{"n_layer": 8, "n_experts": 96, "experts_per_token": 2, "d_expert": 224, "d_shared_expert": 256, "router_score": "sigmoid", "balance_loss": 0.00619, "balance_bias": false, "vocab_size": 32000, "norm_eps": 1e-05, "tie_embeddings": true, "optimizer": "adamw", "beta2": 0.98, "dataset": "wikipedia_en"}
Below are experts of layer 3 (counted from 0) of a mixture-of-experts language model. Rows are named router (the router's row for the expert), down (a neuron's output weights, with its number) and show model dimensions 0-191. Each number is 500 + 50 x the weight over its row's rms, rounded and kept within 0 to 999. Numbers have three digits each.
After each expert's rows: a language model's description of what the expert responds to. This comes from a sample of Wikipedia text that the model never trained on.

# expert 53
router:504506454480560469519411535625399382500534488561453539544510418584490483513498529562475544532538519555555546439531444593511498560464590516541459356489524459481556541563527511467514458533538544578615502539434473555468530547512459627535627480499479527541491502491494466497481476463472443418487497485470401443462523493522524438446573482424532504426476560552442507480458408455514537507568456485502552509512513462473505525504517495502541516574537448493437421482306485496439423459551436504438496493528510537538463517487491460534453520567498513538520430546499599485427507397569442476
down23:497479491453524512522513412473531498485498527570500589425450463548464503468521611523498455597433554477511543458480509494481587503491629520471475475495531560415497491492505507389476477536508586490429498517529564513462506594495537370460503445593530512467434461499494452470502531567527527593589563491430467494532407532570540509520563491389544566523450552506554531505537540409495585531494640518459517502525463497500480479569461491416463538555469532456392538435404514477389383549562491515492511541553417457474431504482493454437586546439568546481493523476527475386518490549514515467
down24:460491451436454591480531465534433462376465430570433442550499509460551557481543521459497530547515482520423418455535418545514473527562464501515476507480521631593560524470529592608582464579495449440525432469540506549497447528540525407474431507468486508549566413480462484498514478455512509415603518476488449459483471513511492435570553577449512502467474492421532513522509630494419529442512466515410514500498546512464516476410521515511536427478547459597539467503484447593494433499482610607508482423552488526420483493561487427592534469551451495561374543506549518556536502529480548525
Description: Articles the, a, an and list dashes or table pipes beginning a new phrase or item, as in "is a Sufi", "In the Morning".

# expert 32
router:507448543409532432543427522546520501610468423526529559572467461485519552519568516559425591418474521558523554443546570518560516534557533433509461466504516469525626570554518529470519465513519448556604510470463490507493593532491517581551641505463450455425478408539473476503566479515524529417465494473555463497511520409573537469434552538502612463526478505508435512434443421409468487546554484484448507500488569451476467527527524492565517480560466438586465402504417499474424433461526468549453420526512530577510468511478491445532520525612432479510544461518524587487432563450576409470
down23:510471514621514545478496435597498498552498496512496531431468429553500486490516549522483375559490460475500607413481471577573556559457649567545420462489535584480510499528530500430437452537521505525531480479486554462475449433491547411538564508523474458486457410413472414577540500570518626604499582494445529535520439510510491506525611478465473532505427481476547492499494435467473519555431583560529438519423501513526512475496402586491450534522488525491461524506385488506399457476535493476474388500498453481505425526580498461423502592430576505503547466504529512429531534580532501543
down24:447501469467516560394523528459421443363527469537463431559515468475547542498558483460541411610452518504454471450473362470515453573588465526594487495496522532493540497546440615557517417589483516472559447488541483570425401532559548434518495530476449538585500441518428495505506452483464505437523489513499553467494409463473470496538526565508567468493455541397444492579522579530435513527493440492453456498554582536472520513432579480553567497467538486502500525464548448556551476503416547615514477449593517517519488408543464462450501568493458456464403509576530496618506502550470515552
Description: Line breaks and = or | marks in sports result tables and medal lists, plus of or on after abstract nouns like exploration of.

# expert 62
router:563443533425479491579436571574471451544502431583529580558486470542488584518500480598539484459472470589561581445547504489553416560515522501480470510484518448489569563603500548523442519553539509495617541509451468518471562529478441560551568434438493446460484468538532467452532506470475551556489505499507456474475491494533455475479588557439639477502474500544397487474439472429440534524571509541537477509523593474441415497545510494518562519519531514514454448455419445480427464428510463463420470555544480510516552481555467422635483453640446561565573508508466590477468501443609485470
down0:502468438485479440532459529514467505546506423461544542481516482448639526576528487468544504527459502489464546518531494511539500491571521593419494454563486537527478447550454530444504440567577482513432442512465522438542481447569602392505497556499464533478473546527547403482477584486514509497523438410456459515499489519500533621554615439501596484454497419438619547514534545600571547512528499445511423477486428412531565561624433531510513507433437519546543517581511505487447466561447565518435427522458395517443522607413489460538518483504483515565524575454405481549460524456501533512
down1:496477444522540443334520587562476387560561515435533524469557529521519458525558601455469501444491518488485537398401433508544506459536538488494467498537393424531501516446470504458516407495505456564427532542467580461423552450498452459464493465467498512502621575574538595525495488476498452545486561522512434536463503462521473484485498511536425432521510541538346507512474438414578463588476531411487519564437504418526574576497501556562485402528534553460580583455408517490479457438540526517541496537587555538529496520477475543559508564439497479545473485471525581497557477495514531444
Description: Rank adjectives such as main, largest, highest, top; the prefixes El and Al; pieces after a capital L; and hyphens in second-most.

# expert 8
router:520466552460512462523515553538447463533535475559534591573476509474520568607542509579463525514494497530514557488536520474569502561456562490491445517462450460536597562643524552465500493599560500587576437497500508526496564526430433561592636483502524470458502452518489501468511466492474476475469551467509494417514550428553588485518485553488566497518471499518421459475460497398457526531532553539519482543424560522493417539563503445535599566559603481551414425423372501502464463491529474421429495537512515542548471454515490467561483442620449507588493518575520598486457506479571411444
down0:568533454498448479563479505454516482568575554370568545490549511498572487511446486551481557495458558504543532467494491530558483521580531551470486536529454583379518462511400538478538418575483474605363515423536520550530574632454514445489526449437491494512484537620494421478506505483489480495436472445474519559482575539568534572456545480525658420533494468410538493518522569501532535497514537476504361478534398476518524509533453462433522483533490523489511506504501482475404438537493551468394478493508453526459565515519515467493592436489413456488538453525483544519393483431517568533
down1:492496456508452440446497474536509481504495576493596490537537449496515504529507483415474551453509546461499537435476436548614491444610487482486519406613447488503471523457480494513613448459512532553491558614441473472438563435473511433506464477432499501612563586636489536531432474521462449438539558471545506509476471501453507446457561450460545453459516577461402537430457462482555542490539513387539511549467543406483546519517546526552451476547557568488447523455493529530413520474572592603510583526584517511542544519538454556422402541516452472477491510490545454425545412553429436498
Description: Given names and name pieces, often South Asian, Arabic or biblical, such as Stephen, Ram, Shiva, Raja, plus the word God; otherwise scattered function words.

# expert 59
router:558481540461497479522475551598484469590524417559508577581508469533505536530526466565469556466468541531518532465531512504547506536519531482534451463453508411582588530569538543487493514584527469556594457472449487522493563561489395544560613492541519454485521405551469460507541440486465528491455543490522469500495543466572555483491525514421569465524421508591426472466443488473446483549547501523494502500468565430431426569601457446525568596551564447498435463420436490498440462432538436466442461521502539528564518480517461436586434450638416497557570502542537541517412552436616442441
down0:555514558479436422608484543508519536520552549443504535495468451490570519545528524517564512482443580568492592384581566552535492517579535578417626492462439551450463471537435523546533452559551484552354534431549533489557469571463533383540540509545477473471470566527470446472491504460488508525397491490428539487470547508522525601427601537493576495448492404430464504512470577595536563535518563475522393454465459438504550546530395480479530499503456515486472572521451533518439499558500502455400440500462437514492567569423515481476502430506425462514508549513482533559471535441510481491
down1:522488510529478473449507528528508491514447548480535557416585546530570458592487544497488495433456534442588578343500442498561551454489551455474562417597463402528512506455451473498581416417540519503430563574487508448438609466508513500569494543446413551512543471504497559515510519496427540528509531529543534560497419418474506439470552457519450505474519581535425515524502456443579480458573542370553552491449534467547570592484486496507468467482506560521368539426483504571515473395531494510528562489555485544530543480550464502520439556434539436517497518419533520457569441543393523449
Description: Middle word pieces in proper names and Latin species names, as in Bombycilla, Bellator, Astute, Pandeleteius.

# expert 28
router:579444519514519540538337593600514516468482380523502555565434459530511539523493534535527545504506484539495521528562470511562472491516525542481446476521525450505557581572556533477400447545531441510530478459447502493460525495528525572583644493537506519483517495521465432438507466522526552521464542513516377472483508499501521467433572489482588450498470587503411512521431392497453502494535444486461529488490547462491407546544459446557503508569624474548431410423454464429469463504495460498387500496511466511500547545559431485602501482592465550510532496581480620474492519476589432391
down0:506493511500507443447487545467484514563518579477446561541497488508557426569429520460522565611447520505512533467580464507513567560613492544376539530493455518529450428476495447496547475503502485450378438422432563491553571513528497440530549548502429534489500471514471564474489599444499587542469496409441477497554506519550580609505494499542556494498562419539529461542457533499508521542475554481539533456552408439491594488505471534445480495452504463579523569506462455474476483538347513453453429623512419441494560527482558418509474492533385476499443502549542429583494517401487595536
down1:435458521439509421445513491518534567510462540431467545499532463543466515619568484461471489377490486461446529298477436521552456426586517500557529423561479471575478515386504401522572473459501507577459556512536571442521583430436498578443486468449488556508506481539527540588414514470442457535472569561486466471493583471482527450492483495466451489481466505565413542471478475532544543500505548470490506452407477447517603522473490505514448508576444581537422521505445479525492583538631551526547478546549526566524569499532414559494418520564553468477464482470540448475564489511524541536
Description: Pipe separators and semicolons between numbers in sports statistics tables and league tables, such as goals and appearances; also GF and GA.

# expert 18
router:591420526467568482500460476625489514537541387527529559520460498559461527544512525567432547468476511494550581479565503439515512536458555475548440514390514466575559559572546510473532395564557485560583479482535513530514594558462466602581611490508548504506497448548470413487520451517493548450426534474502440442478500473531539496504514541491590532471478466540480402466420505470473452474477473514460525575477557451498452555576483467539510571547514465544430416476395479524487436467543441465426464558507513542553469507528500417589456480581458515580572493556515586490474523471607366458
down0:466572578398469451541524527482600454576571503531472518491569459478687459494459555561518494510439539585414487471442489524566573507597515578433530481527464560493484458550437568568565410524448530482423547418511559450527469476490553429546477546472459540487457512514430408479486581474538433387468506470377465526438435475552505541533579548522562480471531498439500522571441464555439594470479455447500423512488447516611497558586506516402529442559518529533505547539504608459454500532417514474483501486510455490544489489501487466454517472534457516527475500466551463525478501456504546570
down1:459475556493472502440457534533455448486559513522550612491425490526541464619611549378538539445504546435472563481447456495639568479562586532491518502562368455586499490423460505505535526541472487589463549490474446439368601449556490474499486512498449495629481493533448480488533491480392500499519458529493427535404515484549524484515533473551400481526499506560426557525416457543617467521444485482563481451434560438486497545486486521542440412495566516576462512497470554439451572478562545440518471466476542501499529509489509531468456477484528482566483533545510539434529422520434559553
Description: Pipe separators and line breaks in tables (track lists, results, reviews), plus mid-word pieces like i and ri in ordinary words.

# expert 2
router:557491503491522493535452590637424495547501433506506519518433458520523489547492552521483589502509545486488537486544533527603533549458576464531455487476496438533560528575510563473487496489553462576632588432471494523488539560492461581584597443555524501522571459560452487474465413443510460389519547489548457514535478448572518415484583519535553526498453564585404432439401418463444474513492436473471518474482504476473432494538471472531532551522555482551421406406430563505459421527497490535438481493462545488561471472455454476590468503582464523526512402507554552474466613433582457516
down0:532464473437502385527539511502589538439496490503504525504564477514564506579455530509501521538496622554439553446450515587529515529549523605429558483523433511477485511492489511503531421557523513529379497467479487504515529494467554381553476458494446463560404531590452489498558511521578517501416428561439419474462532488491548457637560548496541484458409492500594624472452519594471539553444477455547559546472461475557568459498458474454507496474483510449539599562523485578446519517522366481422464464438458543510560523419500507432487516608484423459460486493522508503484527404425474546
down1:539540496511458502401517563464430498463480531580559566463528546513547440537521563465550527392587444456427510393433485593602450403536482520541485453558473474492488423464471470509519419505554520639495427521549513443428593500470443455505482472468481529502532520535487508579466473429500478460583629520532455438450521414486506488452529469540495524474542589527499525481553432568531504520496532384549568475410485369469544496572432542501495443468520538608448597518485500519509526457522633516501525488549479516530528448492500495530498537462543454436491480364503495559527460542471538527
Description: Small words and hyphens inside song or album titles and compound numbers in tables, such as "Up to the House", 5 to 9, one-ton.

# expert 49
router:552444552484526496598449474573457448623516457544515530542465415576470523503495531539462564462395547540475608493555526535568531537496556504528460493494482509546553555557520515569518427548512402528612505488494524484500527532475474593575650521553529500527497406483488470536508513513469521465436535531518466431553522509535556475485513479515641486503426551556433509469485481448481462547475515510554485569443529465427445581549522428477527503601518431567432459430403467557483419525545471496480456519552519485583503530480504427587486560641455541531562512465498554529465544416551423433
down23:532534541486544493524436470610480560538442524503523491462478482498409539543505571510464413489523517481534564410415482503432494514480550603522487480538548561473455484432490573504422459525527523489442492528496523427553461474496550431555464449602404483482502472511495445537568439543544502588551568459441481470501428577455559576525545493384589515479555493478471458495492507508469604649526606469492494539484426523509480488468433511466532546557508492502501546485400497527486396602477461523460519501497443398475426577508517421390613637456580509501484497502499426442507551504516520497
down24:475478502467489573517589494428426427371529439469411373555497494504481580511592475462516481551544516536468434467521502446516471600541515603571451514492591564570521523476550635621521472552527526459530412446483515510433420554501567442449466507469481541563488480526460475519500496504481530411498484457489488524488446552526437434516542576457537470495499439454458525521463545517446559427491465454412514481495600501497498455463509533513607493472514461541518421474490419575493459517441578625501443408512514530452515453581501428490558560488514463566358521559510496531494543503460520507
Description: Middle syllables of longer words, often scientific or drug names, such as Tomorrow, Meteorological, amyotrophic, oxidation, and the word season.

# expert 35
router:520480500449509455541492543597453506532515399575567573598489500535494545517555496517403575435421500512529577437564461494543505511450550468540421474449507485588591557563541511488469462555510445581545472497485518564526517555418433575595623471550457463455538451552495471505487468581493510489484525475557521503497595400545534473499493574414551510503432480584464521455439521444452509548513489545505547545496555500410403552574462504510597509573533514535456462457400443541433467442507411517475448536541509516497467475495534486604484438616433546565559478504567537517466573479521414479
down0:481498544426474419534460510472589544515571450456555542462528451455569514525396439453466552555410544556466499415416411478489534513499423628406564500513458557402492434491524475506435439546573537519403505466571558477490548595466512397521576489467462496460539541543406483560492595559481516549493458498449485542439491583497547549548586539498652513422497497519520545557434557572495578468522558491505441466521398460558526527586491409449486529446568477507515542559510548509469465539454493505435478496492461490511531418462469512511559505483481478548546527507432511614468500479541513507
down1:527447564545466491440474528533501447511482597501550558474529497517515521574472471444490525428466489430507599340470482470620532498607449537567447415556480477561505436442583494486517507441506558554455581488541525464429502527545428513492579478521475527499590594526540491553446484479508529465509553499495455510455469435543551446474497451442535516469504633524363540489450444430518476459479465338501540434441554498425555557518494564540420423476519561574403594456495493507476449475570507516501546452547541542556531525516496528526421559499510460480451493495573510474492413573470526493
Description: Digits in table cells after a pipe, such as 0, 1, 2, plus party or team words like Liberal, Labor, National.

# expert 19
router:538434525430522431527504536598553513569511416528566622538480474535569537562483521535447518461488518540495552445540510494540543559485532489507436432465481448586557541587510481491469499535511493583599440460510517516513520560408427522591608462541512450498499468547454461488488438541425489427509508519545504510538539442553607425494483545427531466510444498602456439472442508423456500560517528525485513526440585505484445562523507451540565574553571468544406421435454456529416460447531466525427436552549533585561554510551504435571467480609419499549535491517532549514442540438619461479
down0:517520508476458448552458498457522475548580521463564547515545391533563465559502512527471571529498541543495501441477480481540505461529502622359542473508463565480494490539462526518541439563585546488358508499492511477501516542499508387500556558508449484458523491491361448517476554429523502528488481436412413594402497518548511547456609513470530437447477434463500499558425543587542497497443529507576462511589492510620531500580448484466575525489522509550577550521504532487427508550515427375384436533492467552563546490432488485471582463508450450482487488505532535547386562465465527528
down1:486511477470482451407463561464471498522410578573513644471499540564496527548529543428501537365494501456509553391565450490607511413573505542538431492511344451534527436447450561517513400473476529570469616428490533489502600456485492457519523536547427463561592538572495597498422474508444445430487578546561456508446463519560526457458491458480518505447551554527449516579464468483534510507537560437475548436435540460467517458523494528578426498482471471527472519486442547577491507506499559466540550441538528505526511561558481555500441559504489424504499453449612515470512485547418458493
Description: Compass words and location terms in place descriptions, such as northern France, west Africa, north-central, near, plus line breaks in lists.

# expert 52
router:545451537421508447526528518582493475569547409592546593574473474511563514572511500533450583453487522508507574456540459534558512524444516520533439482501486419561563573611547481450516487561522450586559438476507533461477580563445420542560594451534527451462513410525500509494537480536451519448504476472570521458504556449544556470499516556461498466494424484546402489419475478485443474500504511535482547508470571435473412531533487449546581572555546474517491433447388450515410485408552430488479441557529511561550547464553462477525499448608402508587559464549509555522445583420557442433
down0:604536489490460412490440525458447451558545517448574491528479470504541515508465488483524476528446574537458546444459484489552474491476472563411534506573443551454463422544560539538443457583539518505399457491500546568589493588427547384531498542501424506508469585564457453476461584521490614493493438486397483578457509518551566541541489490455558501479531453412531577534455559553530585451451587513536419436549465477541574562609496491507485490580466471523524546506516504536489493581468496393397446476513497484424549500416513457515575453531458484504508494473426478596380536427500471549
down1:443574558490496512463514519455486513475485598523569546525527508560504578548537556403526507480387480409529478427379465540574531430557527465492476476500469415490453464476545511475494492506550612592404528518492523430439620505508444436488430460448494515532542542610485519521464561499487517480506522542570497487496488447549528441482534519518469501525526603548414543450468420417604526475513538333577537498404517473492553517467450529528456457466482548550495510489470460481478510439579581450504576572495545521540516385495445511565486525516503440520428533499597499428561409550439500511
Description: Pipe separators in football and hockey statistics tables, especially after zeros, plus English male first names like Mike, Kevin, Craig.

# expert 17
router:598455509474525440506463534626452470522552395573534543578532466578522557565536475537460538510530582550487577464521446514541480519478600459523425502451529445555573505628551554448505500577521495552592488484500554533489536505449457584589640463474463488510506441513528479455541447536500478520469500495548456488530598457545606478471484493477577475458441495584391445479438436461473505507483503488530535491455552499461452540536530435520515569581536489513423454430426478542439453468524467509419421524520540528548478470539517456606497458603423499548516517583498596536485565426549477447
down0:551480502506437438521430526445555499599588574469591450525554448531550449502462465436460535541458452562558558447452515464543518492480488569364531455534474586463516518541494491502467400524580511523374476445582462538496438631469488400522537450492487478491491516548407498457500565473497597499481480462418496540445474532534497586457527513495521471465477433444528582567487546589550562516498560485552469425534421501544464543602440481529603514534533508509490518513483509473460495533494476461364409514482476482561515455427466489531544442505496488488518532457581553594436605414524490563
down1:484532459497405506482578523496511486503455623524513545462533469534512501514524579433483557456477484333528575384499455516594490467491527545535508491560401461591535488487526387510538484479519542563490634548430558459434632492508482527532421437425464486550544553541472569540445513452478530422515540496510444464522512452468503503468490450525493514484507544509418558501445447444483499539505528383539581481442547389470560492504536480500470516542486544534464555442453486509492528445572537491513522449534526583514480533504496593612386536537584428508464413411533524452541453537478450449
Description: Commas, mostly right after a proper name in lists or appositions, such as Zhou Enlai, Jeep, Lackey; also said, says, episode.

# expert 58
router:572437546441486478527473518611491462534496444593503573564467489554509536531458470539481531522496479514529580465534431525611496545528588432547420483486496479553532548563528567460486490578551501588602494464480515459411548523446433533614571508547495474473472420570534410505495500568459538507482544458570447487573477444527542488539525515503543538486469478581405468539468482468479487560527495516545500501436584455402392540544519486485516548585559385544475480426406515536451493509530418498452481531473468558522434427527515457584446508637422542602476442549527550481446474422524472483
down0:466544546470509415552507538475546488580534514470563571472553466524578450582472528485545536566492527515512599479449523504539514552552523600428465488457457606449492413573497466535576337508500455503374476511587486433529464551475491445495537512484492500562533516582449453568485544473555493477431409463408482505487475567464534587505520540506488487418520495459517607552478499597581514496418508491585442549529441414569478536622545487496488457516469541563522554553483501483460476503480441426388441484532433516479516541423465502559488494556433436498453481443409529503399495470494508541
down1:463572500538487431388545545528508467488520561597554521532517440546457520565551521424492469430479515516476488379487459498517526418444486522543538474499476489521470410456509535528545427507492505589449566615469499459434532468514422409506504485468402473516518478550432590479538522520463544469624536597502436498472526370479554496513430519454477568499608538579461520497492395457555530509547485387535493444442470413496591518495512532573433446541515513488491522493468577600505534499554495573538553507522556535513512475536444559611448451495529444432460427392496527465454424547511479506
Description: Middle words in hyphenated compounds like play-by-play and commander-in-chief, table header words like Year, No, Incumbent, and line breaks.

# expert 60
router:535408518459535475553452525626452445531519406547516558553508459496538525546546465545466528432437563527515549457511518530540546531479554466513390518431501455510585543574503515454480427564514502547585549498513510518474560556449413565545594442554544455483467459579445488505521446533441550495514445521539503507528554471540595464489496524454547501509376466577391467464442491462482482544502486515485517496422514473472414584580462446544558578581490504560421459420404498502437468480541467511437462520511536530507474501472511485599406448586394508591557511534499555528464521409577401439
down0:490492601451461458544459498481595458549583499435537543526539418554561561526458533525536516523436468530470488428445495521489506487600468576496608432492499649475502447588506493434527504537538493537369479461475535491537503468471540398487474502454434411511463551533437467453516553568518573533471489462433419543427514567558521508527523493417605547425467488456515472540458520519529559514485546493548431494539456531533522554603485460395519552518500458543524556462462574435424518528494425412465427553483449487527512503421480419464565471593444459585569508479488482565516573429525556562
down1:471501540603444484443443453447508516472444546496542537492604497569577510617499511428454474474487451392433520362492480528692505466496458481537534471538450388602478503516489475523560504441507487539466562466515520408449599479531508515521452518446422538587500468574499569493502475482437471519527589492500538495516554476464548443490601485548459474465517600566427482462502486460456566534559504384495526440470549408517555482524438549561462463481464525546416559518469486538454479476515584511508528448602511549489526473531420537529476563454530424478528476480523513499579437526420546501
Description: Single capital letters beginning words or initials in names and lists (T, P, S, J), plus numbers in table cells.

# expert 9
router:565421530517496489472505545559437498554520439564522589615471504441488499595489533581435506512475495538548603413540493488557504503426564491521424490484502491511589537563550469496547451570579478553606491447447479516494527536489469558630591466528475519472510429535450459467522447534448448508484519455482426448487494421525583514445490530444576458515412512563433475467444482433429467545519456544431534563443544502467428558587485470555539575534565456535483487436415490501432515481529477562366439485506545519573544493517489460567529440596434526570510501562517596527442551470532412475
down0:496492462495442442535473577452552484502501542413553489445520417489572498522462513501553501577489560549490568534445507501633528540561494556431550456504449544501524466496371502565507503535634557506371507401652521487571447565514554476574549500509394496481491514557437459499438586479515468461441514464378409509425447453516542526535558532509552470434517507515468553569467485578566628494463538506469460450493453449539544532495490522431438482529532486467478450590477579521530467520484446486482460526488451460482630509429478470501550472534533528480460503498402576542489525435459539497
down1:473510461509419513462484501544479472516538504512571579554610534580425551596566525429465535490473520483556608380481449522630558557522501468464475388569482448522530473385496515494539439473491489535467612513429547428395558416482531486506453426530467486514513546556438637529421430489489488446504625518461519506487518419520462466507504474445493520491525586545446497538462481480553519527511530411462518399458485449527573503498475539480435493482485523546473590517434521504534520483487586562535555498498477530550488525493486527520398433532502411545492473410515546411579488558429515463
Description: Words like this, such, a, an and quite, commas and parentheses after places or names, and y-pieces inside foreign surnames (Soyinka, Goyette).

# expert 40
router:562490505511477527523447516579480392584594439579502541526475370509467541492539487550444535440522516529610550472529484572597475512463467417532338416486525478536512544572542544468527475555504526594582489449411504484491516498528478584572646507470467516424540476534510504449439472471493502516514463542468453430459516500575515439476552525409522512474482523568434496538412461493504545552492523460462493527476570457458491554603502468541557543597487463504469475458450466517493473535492464513361474538580514513510516423481466448590473454559447461531531490521550553471456557379577441483
down0:555499546506523413491441503458528516549584476448526533455518450505578509575490468527570502549399531512490587487546503520482413492506551663457558514494440521438495439500498494533516444595507518493349440438502563520501476572450585421488502458516468531474513521544418489451452551444508532426350538519417480529468516540493519520574556481458558446432505382442516533516512542597510573534474501522520479446564453460576519499540450450462540471549619585610520571505521503521412494571493483464421445465515506548476503534407542491426570571497498448472545513477476484461496524421573489491
down1:558504446533504484426479545521504477538458567537582550458529421542528480603505557462536510406488494449486462434437529531609521395557502501538478414586464447504451474487530492513506453474528476551387529536499529403443537469515432476460511383504482535556487505627400531499427509525409489435540486536542389439524476496469543478466581512481442536509588537563458563504412457486481490537529603416511532469410572417444562464498484540539427519476515541517442554575502570553460527436592566523547507551581528565510535525537432514526465510456532482522529491407541505466590420492450546460
Description: Words joining items, such as and, or, &, and slashes, especially between author names in species and taxonomy citations; also except and either.

# expert 6
router:563413534470558483502425571553465511565525412566482506574437475527449551520558464604445482474450527534503581510558437468575500504441561480534454529469504444563547553626558528429455521585475462601557498456443578482484509519500435523579613524492557486566545394545503479486538470476468466512530473469538497441468543482561615444478508522512613493508389534571417469479395433432446511524473512525474524482480555433479471557523477474541502503497583494526416432424428559519477485495466455459428490498542528557563525509494454450593460439590471439547546490532456567529479546448568460443
down0:468479541370547492476528570468483451507585503389608547435492443513592544464472545486473520511545563477490512419489534489473478511493444513421431468525508571455513547536480485465492347544512490476398502440475544513592532498537568431568549477461486478453478581529378510427512568389476480486453526476423525527487533528510586487570615505536570529498478444485583506547498592536508588438480486509534477460425455513584481553590512439413530509491490496541535548555472548433481453536452466507448468454594417507529500529400489543476584460561498442484545511544481559600456539519515554527
down1:422467480504483454523550467524501460477511530520536541512521536528538538593541566404535492431521497477494486398480466567661469560521484505574457432515453461587505514387503405548561446425518459548516509519482595475497535478476488436493511512435518524571568533584445557514431456452453463552543514487582536448481524447513503462475533527516489499504541548573422539531434438507522480528422556358569560498434525450529496499534462556495452403508495588504466519449435559469485574431524525482465590479544513588528563499535471481578406433444544499508369539438529486517575449577478517386
Description: First word or piece of proper titles of films, books, albums and teams, especially The, Your, Thi(ef), in lists and credits.

# expert 7
router:497433527428493418470440549591442445574496428605492570521484501507545484552571551541467528524426509520550551516556505521551469524473569451596445442475473406476579543574518477457520492555505498623537538504518488510490556547483465541556613418477524445456462432513489478467531466539476532437508501486515493512510552449559494423453490556481553434477492466606490469529444476487456498590588496511461540526489554428476475509545457482554518536572527446527440475484380522484457420467583480521432506489448519567513495483510469465582403441631451539599525485518497617518415595453583486392
down0:479492546515455479552484527480575598583609473479511574567528439490510556595424492514488555494451556551472475586491508523512486521487518604400580504415459530476434478548441529493567430547503489479445500496531540454541446576464557401498516434489447540447433553607413395488619539428569515484475406489410450550392474549497571505523588511464519567428485419523515546572448483524508526544508490502512543449510439486515461516568441505460536493470436546470570609554525530536457518566480473496417480513449463530497533468402500478476552522538438479541427510455441499539428580414525521488
down1:462521493450472453447466486501509402519441495567516604524550503594537508608573513414535487506473457471516571342422447551615526453495490482563451436549462424510488496364475465514550484514473505561480527498476553446446605516471466473432529523490448482587611501518477521553506457493490497469517550519498494501455537424498539441476593495544450455512511614570476524534456522529558554484544545369466571449435499394508489539462515548582483449497509543623435528523471495531441519484553546456485486456525568533493451456504425571570448495416577447522550532426489491467543441560463500459
Description: First syllables or letters of names and titles in table rows and athlete lists, such as S-ne-ha, Le-nny, de, W.

# expert 42
router:555421546499533413549484482577444498583527405496495494587449505496520539535544527503469538494511541551489559485562521511504517505509562500531418477536542474518535550661499534468515508539542481570599507504497471561497492553504424609513637440494478472528548419536463428458544492505459487439449478534494524475478502447484538497491576529486535503496454583562408525477429429412454522516543455518512457477477614430430485517538527553522567523582560437551404435473390516511460421525528428518431475515466567547501448470554503475567488489585452578584548398538553554455462561434597422472
down0:528452514501493425527467577407497520573502522466584507437514520507577523511438526511449519524490591567487574433555506521590490559517472526474615540563485586440451428566448435513585471529458545508399511489552484484571518488486571366479481460443489502469497573564420457537468563483529528413402495487420520513445516518590598544498540555537588505462496430489520574471480475560511571482483471468544473503571463559474560502562510431445584547498488506464621517516498540421492514542444473501427432467477428534541404437401552457454518473412479405483473491502455527585463535477569477535
down1:470507572515468526411511478501455491429483490532483533506577547540577510550535531467505554463509471434411534366448456534607452491523520507520471448562430453520530474502505466533625455480503502490457532560511485542482563509427470448529504470469485512534544426530525611530522522488471471480483513553537462610468526451481568476478520444543492464470527647468386448538408433434514506442561512397536572441368581486468521556454577535552425528520511523562481494495433458470495379528482609478500496464567529432537478537531397542578520500483532434443541453438565588509539459565447525548
Description: Periods ending sentences, including after years, quotes or parentheses (2019., .", ).), and periods in abbreviations like Ms. and e.g.

# expert 21
router:522450493453453453458436518649452512554490389505493559626473476538500491519477455583488511495457496525497524497549490498536509576484594461504477430491500441567609537585569524460519428541487519544583506490431495482520495510508411559564621438535529451537503388513469460510513445508535495515503510459533447438521519402518573455509504471479572489458442517606401494459447486477480493533555525519497493494448538434463458522563520508588590563601594439570458408458421507464400501503492475514433438538531528524537557489484487466558487481615450482559546422502456611532402497520545457494
down0:547460531450454416581475509447444449505513519494536586492559498524585463506484529561516465540443498478516573430419510520525533550511414626452488499499483556474462463588465478503519395571461460526349477501535544477595499612489614390522564486464480502490429521493434505502445508482543587484477556519516487546452519547518469601507557504471510479430489416435542557451418478568506585524502538456519440449531425515573559565609488467435521522507478578493520596496521501501433447518464417467348443499546428478513503540486541420485458512557497447525533491501502587490426567513537500530
down1:474545488542521463446481594538490473448473558549525522527514521454541526498490537389458494407438501509512574382474435520652483477518478513512463414486492482545516513478507491505545519458508516556425537513500540456423551480502468425460497534462416498503587526546460515471435499579462485532564503521555449498493451514473526424460476531522456541534573540572442536559465468432414536501536573444478557410432533352463596488459502501526451441540552616502455495466464545574414583430615521492565543505517558517541551510564474560469429539497571534451396480475575513531577369517439498458
Description: Descriptive adjectives and adjective suffixes after a or an, such as small, large, important, ungrateful, handsome, worthy.

# expert 57
router:542417562390561469491432551542494502526526388493541564587509453512488511577533466578470583435461575528576538489545500532529561545454550458536427482453509458587616577597590496443476465605511524525605482453527523538442574551425487518540616468519515506527530435564485435496538451507494464526500483478538451488514541452530578498485514525440572522500403487551432468535521437458401512547523505483533531515471552531411469588473547472589535528554500466528382459446452481533451460483506431539433439555508506565518537469530562501558398468593435489548507468538483555483452505445570465480
down0:512542466493435462534478502419538395611527485456585535472513449471534475567529554466469519503484543507433522445477530557537493442529527531447578439572421585480480480665531500536539415545526471504425523518570468445512488578463550446536568472513451492475406506561432459490568562495514552461479507461450458544398513483499510607485523545475534488461488386539581561539385486602561566500460518447541518459474483448466505574578448494472568529525430523558530590546494553527435501568524490513424443544460406467558560515456508511511561458518472412467491567472391578561448523500466465497
down1:418521515484451447425503521539487584488486511456485564477547477541565513576570560488529493495434472443583568392491523562565491465562486482548453454531463483498563454517540526526538457427559501561496591536467596399449503463531480477470517434494464531495651508630446554537484518530478531532523492532525465526422478467512462373466542474525413493546510509519395545532354450503556540526430513320401596459434522444518541459499543511527457425520548480508531464527547481553485485446512574478549455546536566518525574431528437488510437493515496492498473538442521454549504413549489442462
Description: Day numbers after month names, Total and Valid in vote tables, historic and official, and -ip- inside anticipate or serendipity.